{
  "hidden_size": 256,
  "normalize_top_k": false,
  "balance_bias": true,
  "num_key_value_heads": 1,
  "optimizer": "muon_variant",
  "lr_mult_o": 0.795,
  "beta1": 0.95
}
Below are experts of layer 3 (counted from 0) of a mixture-of-experts language model. Rows are named router (the router's row for the expert) and show model dimensions 0-127. Each number is 200 + 20 x the weight over its row's rms, rounded and kept within 0 to 999.
After each expert's rows: a language model's description of what the expert responds to; "comes before" lists some tokens at least twice as common just after its tokens as in all text. This comes from a sample of Wikipedia text that the model never trained on. Tokens count by the router's weight.

# expert 7
router,192,197,189,205,163,166,227,206,199,183,199,185,218,172,199,194,157,236,179,210,223,217,174,178,237,201,197,194,195,227,183,219,208,165,179,191,226,205,191,202,236,179,202,186,191,221,191,225,193,171,231,217,212,195,233,203,174,194,191,172,232,192,202,221,221,199,216,200,196,202,178,187,189,197,180,200,220,228,223,197,217,201,231,216,194,229,187,186,182,212,209,212,164,203,197,190,190,215,188,191,238,186,234,196,210,237,194,223,192,209,223,161,219,215,214,206,176,231,219,236,250,183,188,194,201,228,199,188
Wiki markup and tables. Section-heading equals signs, table pipes, paragraph breaks and cells in tables of results, scores, election data and track listings.
comes before: "\n", " ", "\n\n", "==", "===", "== "

# expert 16
router,207,211,211,186,194,181,194,245,199,196,179,214,167,179,213,215,172,220,176,203,218,219,173,210,221,204,188,210,212,209,212,209,222,193,221,178,218,213,181,218,196,174,183,184,193,209,211,200,199,171,238,214,211,232,221,205,180,198,188,167,241,245,210,224,208,201,219,190,221,198,218,167,197,218,200,221,250,197,248,231,214,212,216,194,218,216,180,172,210,194,216,232,191,195,230,174,200,195,212,182,204,213,230,209,183,214,174,184,174,202,217,184,201,217,217,218,198,198,209,214,195,232,185,245,194,212,214,189
Prepositions after nouns. Prepositions and conjunctions right after a noun or participle, especially of, with, by, as and for, such as absence of, increase of, as well as.
comes before: "the ", "a ", "his ", "been ", "their ", "its "

# expert 31
router,247,211,195,194,181,185,200,230,190,203,141,203,177,178,185,197,169,212,166,205,236,229,179,200,238,199,188,187,232,210,184,229,214,170,191,205,219,208,216,227,204,188,213,186,195,200,208,192,198,194,240,223,190,205,226,196,197,208,198,205,213,219,191,217,183,204,232,201,204,188,191,167,197,218,207,225,209,172,203,245,205,224,225,204,197,233,184,192,208,222,219,241,180,183,197,210,211,197,177,175,179,213,194,202,191,234,157,184,211,223,212,148,209,215,211,231,206,244,202,218,210,219,184,203,209,227,203,173
Verbs with to. Verb endings and the prepositions following verbs, mostly to, into or from, as in admitted to, owing to, refers to, confesses to.
comes before: "the ", "a ", "to ", "be ", "his ", "by "

# expert 11
router,202,183,198,215,195,213,209,194,189,214,195,233,186,177,166,195,196,204,206,222,207,209,169,180,210,175,169,171,201,224,190,220,209,166,210,183,221,201,192,240,207,194,221,186,222,215,180,221,195,173,232,206,231,198,190,204,199,211,211,180,232,218,216,215,226,214,207,148,194,238,206,152,196,218,183,215,210,178,219,218,202,223,214,206,207,214,183,204,164,225,224,213,222,191,213,204,187,200,188,163,195,193,209,217,158,220,173,189,173,195,201,188,232,215,208,265,177,193,197,204,231,190,186,211,202,236,196,176
Word endings before space. Final pieces of words ending before a space, like -ing, -able, -ight, -ost, and contractions such as I've, you've.
comes before: "of ", "to ", "in ", "and ", "(", "for "

# expert 4
router,220,187,187,192,178,185,213,223,188,186,184,227,193,198,174,167,191,189,177,227,199,205,171,172,210,159,161,192,188,234,158,231,221,201,228,186,224,197,183,192,206,196,204,190,223,201,185,208,172,166,212,196,243,223,220,220,203,226,220,167,227,252,205,213,197,193,217,166,199,212,213,172,194,199,188,236,222,173,234,250,218,252,200,207,197,197,194,186,180,206,214,220,215,179,199,176,201,233,193,176,194,222,218,239,157,209,169,222,178,180,222,163,199,239,213,214,198,199,214,209,223,195,180,212,213,220,208,197
Adjective and name endings. Final pieces of adjectives, nationality words and names, such as Paralymp-ic, Goth-ic, fem-ale, anti-her-o, plus American, French, film.
comes before: "of ", "and ", "(", "in ", "was ", "is "

# expert 0
router,199,225,188,219,187,187,208,234,183,170,201,199,186,191,178,180,168,229,206,226,199,197,186,199,243,210,184,183,216,229,183,246,233,161,219,184,227,213,201,228,211,200,194,177,218,198,226,228,213,183,241,206,199,222,199,221,185,183,192,204,229,212,189,230,174,213,231,184,213,215,197,195,200,201,198,229,221,207,219,207,215,221,215,212,206,247,189,159,181,187,215,214,193,199,219,197,205,193,171,165,185,194,214,214,194,237,179,205,186,191,223,161,198,213,220,230,182,245,216,227,224,247,181,208,195,217,204,187
Table separators and modals. Pipe separators between table cells, especially in header rows, plus modal verbs and semicolons in number lists, such as would, could, can.
comes before: " ", "0 ", "1 ", "\n", "2 ", "1"

# expert 1
router,181,189,196,235,184,195,185,227,206,191,201,201,190,188,190,206,178,222,183,224,219,231,210,175,233,216,175,179,183,190,185,200,225,183,193,199,219,212,170,205,198,163,195,181,182,243,183,254,163,154,209,202,210,217,216,215,189,185,195,180,209,225,215,204,229,207,211,201,205,209,183,182,210,211,187,211,192,202,219,231,224,208,240,223,217,210,188,144,191,215,215,218,192,200,210,184,203,197,184,196,204,201,226,205,172,236,182,198,201,210,218,187,206,208,205,234,188,214,205,211,205,212,181,236,216,212,205,208
Noun-ending word pieces. Final pieces of nouns, often abstract or institutional, before of/and/in, such as Parliam-ent, Cour-t, relation-ship, chair-man, Party, President.
comes before: "of ", "and ", "in ", "(", "for ", "was "

# expert 24
router,210,183,161,214,185,198,205,242,219,194,191,204,211,192,199,221,192,187,209,218,225,223,199,196,230,182,171,220,203,215,186,217,220,172,212,226,219,209,206,190,209,179,196,216,165,222,165,207,174,193,209,205,198,227,232,215,192,237,207,204,253,195,195,234,210,226,196,184,202,199,207,206,192,243,195,217,204,203,215,219,211,225,203,231,191,210,189,201,180,224,238,186,161,189,217,198,202,220,196,193,196,190,213,209,208,197,198,202,188,204,218,165,198,201,257,205,193,237,208,204,232,191,194,217,187,208,163,181
Sentence-ending punctuation. Periods ending sentences or abbreviations, closing quotes and brackets with periods, line breaks and list dashes, such as the period in John S. Tenney.
comes before: "| ", "- ", "The ", "\n\n", "In ", "He "

# expert 30
router,196,211,188,195,170,196,176,242,194,186,188,190,189,193,205,210,165,214,187,202,216,216,208,198,211,192,193,161,244,210,184,218,205,173,173,226,230,229,175,224,215,161,214,188,206,219,188,224,200,194,217,194,231,228,211,201,215,225,206,205,219,236,196,224,229,222,208,195,196,232,199,161,204,233,183,218,213,216,217,208,215,216,256,207,191,226,183,193,179,236,217,170,160,203,223,206,183,187,202,158,194,189,238,215,201,218,182,229,206,208,202,212,224,185,248,219,173,216,200,215,218,196,190,217,204,244,206,187
Past participle verbs. Past-tense and participle verbs and their -ed endings in biographies, music and sports, such as released, elected, Recorded, Preceded.
comes before: "by ", "| ", "in ", "to ", "|", "as "

# expert 3
router,214,198,169,222,175,156,204,230,210,198,187,209,182,182,159,212,173,213,174,233,193,243,164,217,222,186,172,187,227,198,188,205,198,187,170,210,230,228,210,192,229,192,216,202,174,206,162,200,196,186,216,223,197,210,174,209,202,178,204,205,221,213,184,231,193,205,224,176,231,191,196,204,217,211,184,226,195,197,248,268,250,208,222,230,216,220,178,170,171,231,211,202,200,185,192,203,203,205,182,177,197,213,219,220,171,231,178,204,177,202,239,186,206,236,246,233,229,227,200,208,202,213,183,217,214,220,203,189
Mid-word fragments. Inner and final pieces of ordinary English words split by the tokenizer, such as ut in lieutenant, ce in proceeding, ard in safeguarding.
comes before: ", ", "ed ", ". ", "ing ", "es ", "s "

# expert 2
router,217,181,175,195,164,183,213,228,175,182,188,195,219,187,163,216,152,204,190,217,234,229,200,192,238,184,190,195,209,220,166,217,224,208,192,195,230,215,204,218,235,175,207,188,191,203,164,255,173,190,228,237,204,217,204,195,175,207,194,190,209,201,170,223,220,201,226,198,188,212,154,203,203,206,183,214,194,178,217,212,234,204,226,209,231,241,196,178,172,228,205,240,169,184,202,161,194,192,202,173,207,201,216,209,188,212,203,197,170,190,228,210,244,195,210,215,192,187,201,237,215,216,176,182,206,221,189,198
Word-final suffixes, headings. Final suffix pieces of words, especially in section headings and list labels, such as -tion in Production, -ing in Listing, and ==.
comes before: "\n", ": ", "==", ", ", "\n\n", ". "

# expert 23
router,208,203,186,209,190,177,215,225,187,200,179,197,190,195,162,210,179,203,197,217,236,249,178,171,225,185,187,207,220,234,173,223,224,173,201,188,222,216,196,211,200,177,203,202,207,202,162,191,180,168,229,226,204,214,218,213,192,227,207,177,245,183,173,223,219,232,184,175,224,182,202,175,205,252,203,213,216,207,241,210,208,236,221,223,192,220,198,190,184,224,238,223,174,192,200,220,205,221,191,188,197,193,206,208,202,210,184,193,195,227,223,155,187,209,249,229,218,235,223,189,233,203,183,219,163,220,199,190
Sentence-ending punctuation. Periods, closing quotes and parentheses ending sentences or quotations, plus colons and score digits, like .", )., and 1-2.
comes before: "\n\n", "The ", "He ", "In ", "It ", "She "

# expert 9
router,193,221,206,218,207,197,195,207,207,157,173,209,183,198,184,200,181,194,183,222,198,219,173,177,218,192,193,169,218,197,180,208,217,170,196,198,221,206,190,210,199,190,189,170,188,210,171,194,197,171,217,212,250,203,225,185,220,209,197,182,197,211,196,206,218,194,215,171,243,200,192,159,191,197,212,219,234,205,238,224,199,205,224,186,200,239,177,193,199,188,245,235,203,188,190,200,181,198,179,184,206,238,241,237,192,210,151,220,188,205,215,178,204,209,214,246,192,188,204,229,208,175,162,227,155,229,217,208
Numbers and word endings. Number endings before a space, especially thousands like 2,800 and 800,000, plus plural or agent endings like -ers, -ist, -ches.
comes before: "| ", "and ", "|", "of ", "in ", "to "

# expert 14
router,200,201,192,206,184,187,220,204,217,169,178,193,207,164,187,212,182,215,173,208,216,211,153,188,236,187,188,198,195,202,206,220,216,175,192,185,216,217,201,203,222,191,208,222,192,229,194,231,179,188,235,206,218,194,222,195,184,185,205,197,243,198,198,231,215,215,205,189,211,188,219,194,200,235,189,208,220,207,219,206,197,209,224,217,198,219,182,176,180,211,220,206,159,212,178,190,190,190,191,199,216,209,230,218,192,233,186,221,188,218,232,189,205,230,238,194,191,227,231,212,253,187,199,205,209,216,207,180
Line breaks and separators. Line breaks, blank lines and table pipes ending list items, table rows or sections, before headings, list dashes or new rows.
comes before: "- ", "| ", "==", "= ", "== ", "==="